{
  "n_layer": 14,
  "d_model": 320,
  "n_experts": 64,
  "experts_per_token": 4,
  "d_expert": 48,
  "d_shared_expert": 0,
  "activation": "swiglu",
  "moe_layers": [0, 1, 2, 3, 4, 5, 6, 7, 8, 9, 10, 11, 12, 13],
  "router_score": "softmax",
  "normalize_top_k": true,
  "routed_scale": 1.0,
  "balance_loss": 0.00291,
  "balance_bias": false,
  "init_std_router": 0.011,
  "lr_router": 0.0011,
  "n_head": 5,
  "n_kv_head": 1,
  "head_dim": 64,
  "vocab_size": 2048,
  "norm": "rmsnorm",
  "norm_place": "pre",
  "norm_eps": 1e-05,
  "positions": "rope",
  "rope_base": 10000.0,
  "rope_fraction": 1.0,
  "qk_norm": true,
  "attn_scale": 0.125,
  "tie_embeddings": false,
  "parallel_block": false,
  "init": "uniform",
  "init_std_qkv": 0.0325,
  "init_std_o": 0.0325,
  "init_std_up": 0.0325,
  "init_std_down": 0.0201,
  "optimizer": "soap_variant",
  "lr": 0.00517,
  "lr_mult_o": 0.715,
  "beta1": 0.95,
  "beta2": 0.99,
  "lr_head": 0.00728,
  "warmup_steps": 50,
  "schedule": "wsd",
  "decay_fraction": 0.726,
  "decay_shape": "linear",
  "final_lr_fraction": 0.0,
  "batch_tokens": 65536,
  "seq_len": 1024,
  "doc_mask": true,
  "train_tokens": 339900000,
  "steps": 5187,
  "dataset": "wikipedia_en"
}
Below are experts of layer 5 (counted from 0) of a mixture-of-experts language model. Rows are named router (the router's row for the expert), down (a neuron's output weights, with its number) and show model dimensions 64-127. Each number is 128 + 24 x the weight over its row's rms, rounded and kept within 0 to 255. Numbers have three digits each.
After each expert's rows: "comes before" lists some tokens at least twice as common just after its tokens as in all text. This comes from a sample of Wikipedia text that the model never trained on. Tokens count by the router's weight.

# expert 28
router:117163166140119161134130118110136118135100111148183152100162132162135137140146149098119100109108128108089113103153157120138114143110150146148117139131151137127155139126144086116105154163119136
down0:150133097097190097151129096150095132086177158131109118091122161162122125138133148097129136111112137136140112166113077082140101103126123124125158119082152140121129107150104135104122128103149132
down1:111135102109168063140081165104088102118124130170132081106130103128101130093171070148124107142130130128150125106112118141148161112120172111130140103116152148077071120133094100086079146150099128
down2:109126137134141140110100145149122074141137137092100154066096147158110165136159165102169140160133133161139144099113113164112123123109120108152154173135113122146072091129129114091125117158118142
down3:132128102122165090101167130118148114145137141154118111119113111121151101112148153151152064134167107136094158109107121081113147132097151111119133142155164073152163090130120153106154104101133166
down4:138142162185100127131109106120130094125100103154125080117161155114108088145169133138128171112146152156134116120130143137121137081120136124130101152148118117160117087142119150110077169089142152
down5:121154135160146142124125151085158101098112131131117150115124152136120141126137122124137105180122129114107116121135167151116079128166138128109128096132130093159130149190161104161137107117135156
down6:121148123094134103103177133154154150110087122137122146127158131142139150075160115128123108106107082127121132082134174138110105159126102170153128140145176139088084123129132122175091149130150144
down7:062149097103103131125158122145115125132159113117114176122119076147098132131105145126115105089115169092168114122168127169132142114141119097148114125085128121084148104137148109161135126136083120
down8:135171123105113160166130131126115112105166157141102115160078126142135155133159128134140105111162115115155113127152101125101128155129149102142139162106118114154125106165128131171083150133156129
down9:123123122118150081155141173106102110143165095165096127149119122082156084126121126121099091133124169128174098128101117134144097126158140129128129123103113129126128065089128118114148104152165103
down10:180169105120163099135116105164076154135149138126120153156084131115138108141106137113118109182163091129147146129117104161170124095132117129148126111092066126126147088149171113132108164125129153
down11:167161136076123090161140165113133165156142108079123122151150135152143152148100122158131134089105138135144136126094112099153103174117114163111155116144126173108144151111123098091125121137143116
down12:130100104197146123158119158108130174125113129147118126130162117102131129137098081166078141123107191124121097152177122130131133154124104130104141160128125102135108113123151121096154140119110147
down13:157138167128095130188142105099111095162127138114098155114110091124149091103104118100094152125155181184129121104139151167104165130154086118108110128128134149116124143093151131156143138115142139
down14:109117132139108130159123116128065123120152151135138141114136124140095118151153122107107102168102084141151133138087160120127132134160162099097094169105101128171130132135103159114120076125121174
down15:094171173122102148161150139088183093137113123128171121138104148115108108118142126129138126157114115083156132160125102146110159126129137145131121137138132129131098128109059126138121138102098158
down16:123110136115110136152141070118130157138107079160126133132120134158123138115163125109162084112120162127085120108148121101161177102133130089125108149163122089136116156115155144102127129133157082
down17:122131100129152119136129146139118132134114161141176091139100088174137109123116134076166096098128151108148139086154086121095147175122129125119106094126129111108140128153135092130113121091151146
down18:155142164138079143166143149123114159161134147120117163124101139173130134175135124082113153148104115145126124156103121150110132118152116133088083093131118195113128110113114154133091138140174117
down19:157127113178144110142121156125106139137122108150090147152141109140114102177096134146130117131155127092135163163147154141119141106133141127132104130118107116163105161110113123124129089150171100
down20:140177176142145124126133105136163115171135151149143140090121138171150188120135120102114152088166103138125119118144150118122107134154166109106122126119136113129149171109132134119144124114137106
down21:168106149087113137131152132135132105159190111134107123177098156098125088112140145113121119149167132088118169126176153112116135116144127130129125098093142125157081118115186120136129158177111081
down22:116123099159138117162186104122154089088138091132131132164112117120122159143156110102136113147115072120084149124146152137128107133091143133134149129143128123077134100181090118094095075146121138
comes before: " the", " a", ":", " his", " /", " an"

# expert 58
router:151112149124140125132136148144139109136127129104132144150145056120126163118099145115180103178079167149121201099119150145147112090148171109132105141085149120132103091143086099116117219140119119
down0:146147214140131133122102122086139100147105132119129139118099190162140141148152170162124159092138114150099150087100120081127147100134169095162114149135140170137114089096137120150106157077136073
down1:089111105170136127125133121117101143141156129100142157155113129106112134165172151112085102133104168107117136135140126150132132122151164122159143149086197103117136101147088136108116129121049080
down2:090118111086149135081123158131118116132159203103116148185133126142133111138106134133099089134128109141124134103134097126102135123087122106110169148114146123114119117090128109136134136102149097
down3:135112061109096117129144120140132187145147142103164124092103129145090132109132180158137131150159128103107111126115127146116145111116089179078143149131082084123106122078152104085118122135119139
down4:128109124145156170136090130176102155120096166121189137147113100130108120133130175156100159139139106156107123132131122133096129154130097180153142122128128143139131082132120138141120124129110163
down5:132091154105162118089146143132125111136128122132142132126145069127126076175139135124156121118086114125086114118112122123101135113086145146155147116131083112118115103088119102120103157092173118
down6:135142134143133134142092087130102109154135141173141084133083110161107108159117095116090168143166115133167137103121129143128142083118107146112122146132131127116107134087143135081155117099093144
down7:109112115151137176160091163128155156130122147094136157167196158151118109114148122104139129121142135131136113064119133142094123142080109112134096150132134087100113121124071135125150104116155149
down8:117166124134110118127134143109145101107115148121107133127163171132099166094067121134128148093105130130137125131128117153158114136135155141154121136150147151114140117168128120140153144147116114
down9:140138123144179147119140114152146140147093150093169156118153119120084104166103109110114128095138099148140142159126178145113131139094125133151086131127111147139125099180096100166085149101155139
down10:153163128081093134166120121121099112116138096155102151165133134116168116119130147091143106160110124121115135147152108115174122108135126111141093101143138134165102159167100095124153101093180136
down11:163143139158130160115124146087156139134110120104139120090132150138132138089181153122168116068072150190132164115126110112101140147124120114162111128179149144157076119116148130087115116112149166
down12:106140150137117111141071138149157122153145150160149136159172110157133150105077120182103189113162112112139113145116112114081127089188117103141135112105106132143093135135142139113134126073130105
down13:122101141102156089097105143110128131115098091134141093144113151105065117164140124136128118133145103150167144109118110164133149151134125112166113135126117138125125127118137103163128143090184083
down14:123137109097104153148151095150153105149153147090129146136174139124153130095140095103138156147107171132124153146146074150135112082064134119147132132162149150130143135151120107110130113111136097
down15:176129132088109136104140169114079097131150118088145137092115123141154114121089124100126173129105104142140163136087125121141122151155150135126111148084142141130111156094149126145140122091132136
down16:163149120159082120125148109179136090173127079168076107114151151130110110135132152127115110092116165128112100128134107120138160141147143098117138128150125136125162110111119157142160134089141169
down17:122105111158091126138115107120139079126123111136164160119105137102153143155179088162157128129114104117147106072137140182131168128120124126132138136098119136090102155120076119121152120135153127
down18:157142109124097092130147093138126162126166134139152130088134135091138126143130156161162169130122097111070116102073119144169135138086143129100128119101109128134124114168106078110104087147127095
down19:126097140125123143114098128109120107123129159115112105158148166140154157133144121066146126173132125150144164134107129114080141154095107107137113131140100125111116128111153169105068123167196104
down20:137164101111126090162088121083133115119111084129161113149095134120148131123073137146120113122140176141154085140102075125127103161102131143124160055112087118124124133133138126159132104084130136
down21:088124152152117150123137138132136109143106143186122118088163136144161120103130140123126118124144132144138127140069159082145148067127115144134099106151126156135101123112091109093126159150130144
down22:149128157117119141163113134138118133134101155129115098125106125142168134117108170121095137102093112180126156141142111107122120132092125111152092131079107115059112135136141148136157119157128143
comes before: " the", " a", " 19", " his", "ten", " this"

# expert 50
router:101149104136117096128140144144159147143152146137126135118172124089127108165097151141124137108110149161148098156115176186135147137139145146115125160155130145082110135123130131097134123181125106
down0:119157136094150127144126101100114140138106141169108146106103116126153123156127178127104120104113138085122160166108102095098120089109111141140119109105114124101122092155118151103133184149185131
down1:116136139126134137159087118113144130131131168115124114142129175144111112184152115141132124146154106139145164128131153095095101125121130134104151140123103140081089112138121111164088164170115115
down2:120144143120082093091130147109146166116106099162163124099128111093168148128098145099126152105106090103134093152091143135132108188090123141079119152123168069118116143118107154110136158130108152
down3:166146134131097127111127147094120132080143148151121080130164106115108125172083103127093135093105128136144129158108145094127113088115112118145121147136203143146106176126133127103137146094122131
down4:127121112130134133127119139112148146139147127198157145138124076113194129127128135156097120166108131122140126098133166105145083120103115132158102095170119129136095094121126136109121111155161118
down5:136132136139123147136110150127142114168130111151104161135144134112099096131150116161103130117088116145116148106158088088164156173109162144120140157119135143147093136133107141101092135102105165
down6:101165108146167095145179151143152168119133133139110108152128122141140116151123106171134100159064130127071134141116151144142128147139102088138084121142156098112121118094140133142132179130135106
down7:152143136141115064119116132095106118149153125149147105085101138085172084153129081125131110154089103134157130116139137132125110129132098111095114151142119116164159140127097153146125144091112159
down8:090098130148143104145147061156115101127098146105146085133115108129097106120102116144123140123091116156080110107123135140135153168165150104174137158130161099117147110093147137129149140125133119
down9:130118119110132130185163101178153181117107113162139130131137083117125120143142148144088086110161149144070129103128111111127144083105124121150162101130159125097124126130144136160122121154126136
down10:128106122130122119105146158140150110119131099164118140156147069124120128110120108127132122136089103131100138139139123110132120118138117093122137125139094101165118171123117114104137077095164131
down11:144191132118127117103130096134140141106115133155124132107129098132090079099108124139146167154089073135109123162143183136135121128141161135135175105086150142107177130151133153176136121156104153
down12:066168132125118137115110136120162136151109128111149107122127139114126162132106151137176127109106148116149157131082113131107106135132147117177115148181097151107099131140166123122091145092126112
down13:129137136131131131136106160114147162141176131121165127109110130113151160119151146112148099134154156137129149166064123106099139096124184101085174080105117149087098122149135105094100143150146128
down14:117121150116148148086142102127148147154063108139092125116144140129140151129144109118119153130112168105098118097154134119068156133113131141127128156142115145096148128139108165113126117081123083
down15:096101129098166128133139134127144156160148114118115107155135109082140119120155108093126093146117165080138174116119129159144134173138142154132134109103114163091100122182132140116099153070079117
down16:132151148135084119131154102140126134131153137127110073142103149177140142150125099176102100156131116152144125117094124118144135124158102101085146169124128122094100125152152115146087163116119147
down17:142097145111090148146140095142145117130070097117123156111134108121138135118078124107153111117154096156107132136135109143120099133079077134147125137098094170162141141114172123109113104151162123
down18:110147138159139143157089118130131156082140129120141183115128130115139150124113119081174158162141153161126114074150164145104144120106177103078121110117119127119143170077089134155083072132121101
down19:122138139136140133142114091129116082095139133128109092127148170123128128113092140119128149116140138159142139166118133094150111130175165168144125121101121157175129115060133145151135144118132129
down20:130126126123134114141112125145109141155122121142138092154151135117126140085092135115120114087148093113105116122159111139128079148124100122207111143116119124150143093151130153090123134142089136
down21:150145133124120123116112103139103111112152184162128074126117178102131130068150124090134161164103119141099126132145098071153134125133065154152130125105111138133146135124118130131124114130154150
down22:175148129112082149145118134097121093148142127095118134127096133147103110109164072119154116150130122127097120141157129120130089092115098128141138180107115145127132126118129116131162128125137131
comes before: " the", " and", " 19", " which", " a", " but"

# expert 23
router:136150154084130114151137102113167094145098106133152109098139149106110117164131116108138111094112092151104103098143135176147091144135138134105118111112133106108108141139101119118107172140164085
down0:145081152125078102166144158111154147140153133141126141081121120126122133147150118125126136167123147167142165137139135166174156120103156079097165151113131157106154144138087136156104164170140130
down1:121137158135125096160137123086141106156056117103106150142185152154110165092159154152095098112087135172133108120118106132115144128163173166122146149136106136115128098144116147120137124107128120
down2:142132133130098127108124134103152129105104166117099108144132162099143162099110144150208106108107149199139142113135157126113086110171130105108110123126096131111111132123166100144125152122108182
down3:145105115105114169096162114100128128109122133124122162119163094160113108081119141123129172176121157124123132122113124100168122132123186113138136139105104061169109156140139158148102097125137152
down4:086124106109158078146111121115105165089130141135143126111146132148125110126150131129089180170118140078137134130151157097136107090090141156152147112151173104072158147133116081157136148129128122
down5:093079161078129110154096111123161074112107125122135144130103084117108115153152138110152103127129086114146144120160159105138102095162126157126110147087129131088087099110094176185135109131117145
down6:066120131118141094130116157121108139106162131122158150143071158101162126158167140153176147129157144110127135113128133116143128114099153129145131181094099108114083071139100106136137095157145136
down7:151125147152112132142143146108113151101134121135103111121101145092102112180154133124111098125165094124117090124114140165189114121114138126119079161133122102133121101120131146102093150132130127
down8:138129095135123135108141061121116121183105109113142116122115166118152098059148126133121065133123179109150124136098081079143139103142133180107134129124132094124120155145114136151142123147096158
down9:146094121145104172143111161102116141108129118136113126131136112178150081141143123154105112164144149158130133128081135090161153106149128115139111141100154122107118167124130120151131125085101094
down10:153124162087101159119146129150159109146118117148143103178105121144124137098167149130143117131102138113100129112132151102129101150137145107133148158141083159190115105107137163117101134114131143
down11:122139098140105136149084111172147143172141154117087111117108129113175131148128102158075189133123164097131103115141152107162142111118145111075112158120129137127145124130121145104117159146106121
down12:082110140151166137107077109149154135145135153139156150130092140177140165118193112103126154144116116140117129128134160096131084084113125125151146093119164158124142143127169154128182133133132118
down13:129105137119115159142115151123158145153104134155133134147159113125124128160094126154118140107164129158109132146128145152157130128134091147160117104186126094146148082148070186169089130132151137
down14:075114132103147108096137138123153136158138185140158098143125120149176165146116138136137103139107128132109139166164118139124140120153152135133117152119094164129145118126115107139141097150146127
down15:143160175158106145115162180129144114129113062108165086116152138117138152094126111127136171106147132129122119122132160148081140119119139124117104156178119157151157120160140133123134151107157139
down16:138138136135105134140100157134159121115115140137129135115151154144130132142173139158125119141098136089137112083130111144133123078122112118164105099119142129113152147163117131109072177134135116
down17:147127099152091131163102138163132112073113100164136096111115107141130093153141101094130125156135086186090094127109116166163146095066080100146109155083083132085106143127117097129121111129109137
down18:103154167138089167137097134166102121126089158140123141107125141122154150148137146115107122098184127114129127162143129104142113131154126126151110179138161106161137121152129173153090140152113094
down19:125118180134102119084136113134126170153099125155109146126138165110116136097107126145120145153145086087083127133150072142127098082128168128162111135092120115096153121116110127126099109145098149
down20:123123112156136169115113104089118074144099124090142152116165122148092139148129194129139098120125100139084129110148129091139123125119159167147091115092130135114155133143122111133122124130125083
down21:113125162127086137098103146143127109109143132156159076104102108172108109107114130115119138125090090138158209129113099116104138116104081129112103118107123120081122154079146101141120122110145125
down22:117120146082081113164067142131122184139146129150139126122128108116105157127135159151107125136162119105139130095149133137147147095056068124193118106136081156128155059110169089143112153129126088
comes before: "\n", "|", "-", "The", "In", "=="

# expert 31
router:123148137154159170163145117125132098153104066140120157134144152088129098115117092094074123132123112153110095140152151100166105148141176138114105104151164133156101154140112092091119155148127137
down0:155133106123108151128139120084148166149146122113132096158117147149114168132134115110120125120123124106165132131136148133103158154095159156130153137132132105152131132131143111090122145143109122
down1:147127156116096089102109160145107125133141136122183125132066133129145100140125127134107125135142100105095152141124103104090113088146139103120130189127129115098089159110125063149098142116103109
down2:127135129108132139142123089119123088086139148094126106153127122136137154130153150154130117133181138095123141131136118108144092134107094102120116086111098134111144113068094091120183131145119113
down3:136174156121134103196185109087115078141119135101133160091117140156156108094153121125093102115146113114130130102102128081140119076121134124117117099155126074105107160136132104119164157128139145
down4:136157113161187120145134088106097127107150123134147104131081129122103120126120149176157148093100132087108142078110114145146172131135173130165087114120113168126133148134113091131136101137091098
down5:081134141108118117142114148139118140123162154148143108161133161110214121117113112131149156110118161152112109158112143149111119125135116149146085113172106154128188142116139167108156153156132079
down6:121084113096082146113138119124120163107099128157136133156092096123112169120128151154152163154177091132161147141120134115158100106101128121145109087138086154106104146151143124090108104137080133
down7:141180143120136175154124127099151090133153121133125131056129122106117134111107109138135114139117124132143139130111098152119143130143139157114126098056117137128132165154127132086084157135122096
down8:134119125107118137109114094132109121123144117119141134163170123129151136145133106128159150098111136139149129157133086120136171132118124103151123145127090108132106090077151154122145063134171146
down9:145106130157154111120142131162118116167073163159130091157137143130094175156122152115149080121118118147154106141105140113088166101180106134137155153088145162139106168132141145111160098099130130
down10:140144147103131125114132123131167138119093129159134173133140081165140103126079125113157127104079098128106147115119138098153129153125107124119123097148177177098146134115176097102113137158139139
down11:110124087122126116127166154119116123130104132110127152074106111147074084099114089164127103086125147159144167090147154131112145143148075148153093133136139100155107133100106169132124133114152104
down12:097082102095178093129119123106174135106145150134159170080106141153137152125115108135107114109134079159163100082123127129114106126127133117147112147130128106138121101130133137142151147156127147
down13:142154159091122154143099094109140150110132153137133108160138109177107100126149118154127159099107116190151139149122106103143082124197181158160105111123137124136081141145106174092120089088085111
down14:139108118089162124124137168120139133118094136100131096104115165098103148108155128133127117126081107130096151124107141110102135172098132138117139111155114160132122162138118126153139141107134127
down15:115090139156149145121117143145098117109107154105116144109113115136144184155130124111142105129149115129131108128150092076130089115134126098181116111146136165094133121132177127128125120126156176
down16:156165169098131153135157125148101104160111078145076134133123096106127132099125161109110165104063117179137142138187142146113104183178128105122106123108160091102131090096102113126159146153112128
down17:132151141119127141099147150125124116118122151158123111122144144170111081191111147126120117089101103146085125153172160103173106155113139114103075097120160106101095134079120126137118090172116136
down18:170154156157117155164121116098153116156074180125127113130158180117066117162126122141169119118145128135095125084136109150109158156092136131088120148124156128116102128155084166112123116094170140
down19:134111149144161116135152117117131128162140097143139157118124099111116096052135143132125124112166132121133120138138154126172121099174121134109160087092167100103111138092126164120149133095189155
down20:091106140124137085158160134147111136105104109107105123152093144152129152184060110128123125136082150099139139138155112133141120152155146103111088108142098115107110100141140064117162128142106147
down21:110118105142128118133147110110121142082072117125120102137104155137101084118126157172126139101140100080140124141148113136140139126083147144093064121141120142101155150108126130144138112123115122
down22:135139162138148118157182129140115160155152096120080141111166067113141111156112127160124156138157099102130143118110147088140143136151128095124156134151136128165106115103086148140131124170135132
comes before: "-", "|", "\n", "=", ":", "|---|---|"

# expert 11
router:146090144092112130082134098078132140167126088130128111114090153076196159127149163115110138117174107102110117151149105116142116138137143127124125118146089161094144147131154116092160110112139126
down0:179168125116105167100092164123125129155141163117132135095142123121156107115114126097147139101130159147108131133145168127085135104090121129154100127090151138126161137155163107125089146090156147
down1:148076153099154162114095101126129136157117144145125109105126147082110142095116134100090187097114139101157127097084091138088129104125124119132117098165108145094121128133120151129127136176066159
down2:113109138106134155102159138102090134147125126150136138080125146140095111138142134154111161131090149076127061151106120124110158150143120133124139094114122117113057151133098140119095134089101110
down3:119191088102120127165106165146090116129113136027128128134161100074134133165132148132143161133113129097112148131132121170110135113146120160120138120128073083110110175118133126119136141142140114
down4:097158146142160173146144102090098137166156116159094141136106121130147079125124141110123127107206135087149117180122115124187096116162121102183103120160089134116135145128084120104140093131143140
down5:128161127129170131159110103183105104121163161130163134148139097136093105119162151124147135104106119130154159121110132137154083139115132112119107120142135141134124107096111143115114100078118103
down6:111105128126156125109105108158108091116143137125095131130128159151140157121159115147157136140075095132118165140122162089140135172154144167107119079148166134162165165171118124169152118127136154
down7:110080122145113141144135181077133144158167133135126142105094119111118125154139081144141151147123196116097133153104143123128162119165131159122145120111093164163117131131091125125125116123124091
down8:107079142136116105131096114062156107124114098142165150116130089126096119118144152127108140126163113151184153134083118141124148147117153106105134112103139163140132095112177128130125103148101150
down9:137157134127067143140117105141156111161140126096160120122117120143124165057127145137142115102099168151132152128152153104132122103142115139127068140147128153070136153118128134132140141110128126
down10:152120144118093150158101146148124103161160102142143102141122130108133099128148144084123143137085156151087127075123187112144157125106130126134115144166127133115099120096145098123131128096148136
down11:093143130100114130120147141152166145075136135129160107152160097141134108150106102147163115094131143130157171082104090128129148125133125098133100129130128114128131151129130144170141086165167130
down12:136124094126161117162085144129105165143124163132131159129170124162100099144133124120133110130114094097105156094114145137134157118136060082101106132156190141128128127121118145133137093128165135
down13:109075131095092140160110157132120156175126127115149137143102163114129105114154128105141109119130109138123133107136176113135117107167125111151101117148162117129146120136166104174105132116133107
down14:126132094127166142150144105136118133151150116104137086134095127123129127113159124091082169109132112094139069197120139136114155099102145145134163157158112127122123119140108154095078166129109140
down15:149175120101147094172141160087109120149117156152104069150124136119113086164136113139124114134131169117115158155074146140146142133139139117116111141132114110145137123139105155126128116208124107
down16:142156217095121141101154104149086129140131151102144131129118098176135156152123116140113101134099111155106139098099091125117109125105136131116141122096148132149127118122126157128128105113149121
down17:142136125102086098101093130157139108153109098143135081111131132166103164103129132130145106153098113143103143104138114156102130160122133162132153151078107114149129116098115158121122116068101111
down18:124096118144120120163132195166133069121161128122126110119151173130089117121108127100142136145122111117166117091117145148142120146072124112123145122149149137119129110185115099165120119161108130
down19:131159077101110122120126117091104138119135163107151116162119150135116138092135075134158118151111171147120107112116178116089146106117139169137157165116116163131187125173130131115091109124138122
down20:147146153136165149132134084112141150141131103141077151095128161158168095101137137140106169123122116103143131151118116155150125189095156081118163103116157138108114150152137137171166165144121150
down21:137163133113129110121139139090144171138116092111111148130119104134155136110111155103119135126152156081117147078139151106117120130120128150190121135128129125113154086127132105113115134137125133
down22:174118120092119160115140130120131179097108125102128142138142157130150131138143111107123105118124154090109138170135129110122135170068129170131134085129144149139116138108140152126172161100142163
comes before: "s", " |", " of", ",", "ed", "ing"

# expert 56
router:114126151133111128136107119127096094141099113139114129156127153140133113070096125103127171084120111168134128128139133138137099121136104136115134142091158166120171123129169124132139159148112135
down0:126113142133124161103103122083111096116141195081129162136094151189114139136101105110103126133146115130110099132101069143125130115135124129157146140112078131132133082113113112113087125136135098
down1:153100140138107112092116113130128122122150112168141140106099134100161096130123140107085184110133125130137084131082174139136120159158144093098150149118144104112159117117162129090115097161083145
down2:086137162131155120156127084121153134082100153142118106163169136149145140143154106070123098134114148171105124081124147166139131139121124132115103113113149131134089122143163101161123147156146154
down3:142144114124163162140190105118112163134130148100145078142129128147103097105109114083130147119131130125166113093156100102128132110128166161169133131155137125104175156154143129119124111152149109
down4:097154118137161116144125091176162139109154126163117100125139142143167118125123144139154131127085110107160107178131166118096149112101163149155104122121142126139135114109139113101174116089099128
down5:147121164094092126093134146109159113147137129119125177167184126113173132106113150117121146115096171155129122099156120152125135169123153082127121113192148145110112158130129130128113127094171148
down6:090136125107140141098105102085118132151148128130137122143121086153073152111098108138133117100166087113131126112111156141125137110131159175111161126147135119113163104150162123136142121133120093
down7:116135154144093175122111136099127109127103120110123159115122178143122113109111120110141101109081139155090140130093091103136104135168168103156147134132121077076161063115123125137116109110137161
down8:140084124129176110146153141114108103130158122147145154102130122149143147145110114127115142122117147091167138157151162109126116104189125113138160103147143143076090118077119102137092155129102131
down9:129160138176126139087074151113111130111172087150157122114111192072076080149125097127142185143123159132117122163147151149167172083104133111129134111080151139143142137134187109128121129129108154
down10:116116135096138124153132086129147106125099156143129097146132125120115128106168116128129115164121153128139086133174127113131060158115089206144102132118148098090083131138134112122098139128128111
down11:166122114160110130122115105119110156163091133072139112158162113147151153139157124114113164142140118147129111128140139109075119167122131097106140140136159132135108166159140128149101125102101173
down12:139092174122145156105115142104135158130138151141085164131104180114126123075136108141111113148112147090141111087076139124145110097142121117146082132108120111131136093091116137136109165153107136
down13:126178134163160128163115145122142151173160113136075144108166109118119134135163141171110162114133144090170118103144115145139142110114108127115115106150140144065118105144100161091100141118148143
down14:113107092125147090108130140119160136151137111120151094111167107103120140122156112145109146137127157097147144127121128134135169127122139127122123133125081093113133149140107082114092129117107129
down15:124084116094096132084155089139115134090155159118131145118127093133149127118146151154120166113140170153074116098106097112076101115089150118123126138184069124123152166129111157139124126134120115
down16:122101098140117130095117130149129107123178097073138127125187128160104142108124141130145078143092117135130125113150140119092099138168134145146104149113097140130141134133140125146138173100125117
down17:084137116120118146139169109112147110136140144169103109137124095123134137128150148132117114130096130099130106097098150128112122146112123154162100141117117132108154101153136110128116126096116148
down18:130147107121142129150112126157116116130113126128120114110131125116156144107116128168123136126113143111149115091150129123113155149110151100123152126153107133131118109168119073084074162153177125
down19:103131124130162131131119164097142170145136127096128120162123127127126132149136131113154108105119133125148148148111079148125173134137086119137110146138103145120107144150108113110143145155107125
down20:113096098117070110111134177126115128103154143112143154163156143098119123108077130116137116104074187130125123113132113144152139108138150105116098116106126159088096119142150176122174116135148099
down21:141096105096163101119129129110112126111119145107084084136165147144134121173113183166141152129104112158156139109140080146130149128143107107114093112126178138173146100149136102137137125120126157
down22:153132133146118113134136133078057117122152092151102130130154155113126118132101188116153178122108102167132103114116162130096137095158139133125181123091124158163150151150128119120122122083152117
comes before: " the", " ", "cc", " a", "c", " his"

# expert 18
router:115112141143150149106124113136113119155142116080131118108164151135184098094102117185107117108133168056129155151133138138134121130164107154127124114168117155180207151118139140143116132132091147
down0:074109120139192082136069117130103113122120127115140146137125099166182164170143148069162135169156137118151149081127112106124127090141125119104113157126113141109135100129079137147122113127112137
down1:161139102090141128095126145112114122151155104108115156122129110154067084089083109118124151140133110141138159155138086139131135133125148152142126124133141103143132135092124152127160129132096178
down2:135129134144098180132135135115148134113109114153111152095160161120162124105116134130154116134137148123129148085114141117125146134127154103140130148137127189126176123137147152155156142141134118
down3:172136100142135107134140164117130135128104077165151153131135071080161136145138173141121143157131116150117166150137087117161156137138148132126123191100150110148144085152088112119099116088079103
down4:094126125141134120107138128113125097166121152128111107117136120142144114123135145103095129149162114132079153162173109113168074137136103119140100140131114129107124106120148123101108076119116178
down5:094141078155132156177162123110121127133114126100115114128133142130152157120100152140131103121142149150136101159145150155156139151133110133111123137126130129120128077135114150151110130148067131
down6:129077138118114153108153100126079148130122165171130109122150182146131145096110148127162139106097126112085175085128186128120132147108153132155146171086110130108111122104138137119129126120156111
down7:116128105140157134131128153111149069165140151134135108122107095077124179121152122158143136081106109107151151122151096122127131152134151126081112102107131161111128153178086136146102140120170115
down8:088126134148139089118069169136107110159122147147142118127125111145123095094134113133120122121126150129144071131075097140138164095134134106133193133122122156120125131109106147124142130124075117
down9:138126123135133118124133097113168134127116126088099109159151126137135197141141107145121094163112135157155145127164159108087166152095110172125164109148144155154122175105126116103098142141168119
down10:173154166100121080097091120127104122151158093095153150157142127109135151189079113136125157128147102145120153154122151090163131142143128102114176111139114137138142093157143175108142138135149115
down11:134162126115141116132100121155111143131116111127111130112150100105118111143120135137142137171185071118090109137157095115149130129162113160091114101105102136113160098115157146165167143119115130
down12:132176128178078117145121112120135133102145142098159095092117129139129105129146113140158133110121144105157150166126131152126120159188129125123102168101118106137132154130155098133126173168149137
down13:170114123110120138146153148109122095124114088088146130102166149108135099178142091111184077156122148148107161094164163163154117123128124125130101136118124116148126151143118147127133132135108112
down14:098138105158092117144147151073152138121206097117135143165129070096102125161129132149117104143117140118124118126125131112093154144149154113129085122129136116155106110113155129157104164157141127
down15:132147149152140147119147155119169126125160126162174172129137117157114118100094137117149144110104105144128107138166133082125152128124125108145084131105127114096151122120139104135118141112156134
down16:122155065146116132133110104128130133124186113118130142149127112128157144088112169126128158124090148127133148154135134124096146118085156144143125143130163120124128134136151117136165167135128113
down17:127099104138123130103134098133142100127132112181083131115131161120142142100143126143140106159115071117107137102131139124138119091131126166122124125114143145117165120114123067144141092152115107
down18:114127107119122120136130143115157139152106142115129154166100124078121121095106118146135092123101115100119170082169138132116134107154174132080119108131140162095149103136150134146100118123129111
down19:111165114111133072105125138104187112143126100141176149129104125157130120170137154182135071147110161138115164092098138115145149151129152169064103177133120114132137074125117142141161103131149141
down20:112120125129115139150144165102169146137158125109129164145120090108143056110154090168131152149149117099114086102107125150144158111131142152141125123147121105151136141161189123126118139089118119
down21:138096130101106129107171097149147120126132160167140151121130147164133111143106147163110104144163103122108123137131143142138112103081111156122126132145098154142126131112119115161134138145124148
down22:142080118121142157156152088121126153156188136099110095149143102139143130163146131114156105122109152151136105158148136144133112108135158119148166104201138100135127125137160120121143153128146151
comes before: " |", "\n", ",", " (", ")", ":"